Below are experts of layer 8 (counted from 0) of a mixture-of-experts language model. Rows are named router (the router's row for the expert) and show model dimensions 240-319. Each number is 128 + 32 x the weight over its row's rms, rounded and kept within 0 to 255.
Before each expert's rows: "gets" lists some tokens that make up at least twice as much of what it gets as of all text. This comes from a sample of Wikipedia text that the model never trained on. Tokens count by the router's weight.

# expert 2
gets: " |", ":", ";", "==", " on", " =="
router [146 127 113 150  80 163 143  57 181 135  65  81 153 144 122 164 100 181 123 166 111  77 103 181  89 116 162 128 197 136 143 137 119 105  84 164 104 193 193 166 169 179 178  77 149 143 126 102 106  97  89 142 147 110 119 129 175 103  79 145  79 106 125 142 120 169  94 168  70  86 148 100 142  97 117  68 158 116 118  73]

# expert 7
gets: " and", "|", " |", "\n", "-", " "
router [ 94 144 170  89  75 167 128  77 155 145 167  73 111  77 125 173  74 137 149 158 148  89 147 130 129 143 134 126 137 173 220  95 154 156 132 155 142 116 111 164  94 180 145 151 158  89 112 167 167 119 118 111 168 150 146 124 195 142 176 119 117 100 126 124 181 142  73 140 165 128 135  87 160 116 156 162 144  99  99 191]

# expert 1
gets: " the", "-", ".", " a", " (", " of"
router [156  98  60  73 102  92 103 118 156  81  72 108 107 160 119 120  95 170 117 103 140 142 129  92 107  91 139 130 154 111 180 111 165  92 106 174 121 121 123 200  92  91 109 135 120  89  88 133 114 130  89  70 118 125 121 136 163 146  80 138 165 153 120 168 181  82  91 166 109 135 133 155 123 114 130 145 107 214 168 193]

# expert 0
gets: "\n", " the", " \"", " at", "==", " ("
router [144 163  95 111 129 116 128 111 169 175 138 128 181 145 125 122 108 137 169 185 194 118  77 144 207 201 139 106 174 129 100 160 162 154  94 163  89 108 163 159 176 106 161 114 121 162 141 127 142 110 151  97 164 106 139 127 140 155  68 160  96 112  98 128 145  87 116 185 145 127 166 184 111 170 160 151 112 146 179 100]

# expert 3
gets: " to", " was", " is", " of", " that", " in"
router [144  88 146 114 154 104 127 158 143  89 161 118 148 160 129 153  60 110 142 175 186  75 105 130 100 137 172 130 171 135 152 122 157  95 132 166 104 117 182 165 142 149 137 132  82 163 110 102 160 122  70  76 118 127 103 164 162  93 156 122 105 127 107  99 162 142 138 144 123 138 125 119 143 139 153 101 137 147 116 117]

# expert 6
gets: ".", " |", "'", " 0", " 2", " 4"
router [167 143 115 167 163 150 168 136 125 157  74 113 121  96 112 137 139 128 146 126  98 141 109  70  99 101  90  72 208 169 158 165 135 119 166 157 131 190 133 143 129 184 156 130 154 150 147 140  97 151  74 114  85 145  96  84 142 173 135 147 148 121 152  78 160  93 174 172 138 132 128 149 102  96  98  72 129 130  89 190]

# expert 9
gets: "s", " he", " his", "'", " He", " her"
router [168 124 167 180 149  96  68 143 119 187 111 142  77 155 154  43 124 127 147 113 131 174  98  91  93 127 158 125 115 135 186 132 168 188 150 158  54 139 125 162 126 105 155 131  86  91 147 150 135 158 127  77  98 151 150 102 114  72 120 107 114 132 139  89 144 119  85 106 168 115  78 120  87 116 194 161 105  91 102 115]

# expert 4
gets: ",", " in", ";", "),", " as", ")"
router [132 140 103  86 109 189 161  94 166 179 113  88 121 159  97 174 160 171 109 168 174 123 172  99 120  74 150 113 137  84 162 151 115 131 141 135 125 143 159 183  80 119 105 100 114  96 102 161 165 143  80  94  72 139 149 142 118 137  90 151 131 115 125 176 108 144 101 101 158 168 146 136 165  92 184  84 183 164 123 153]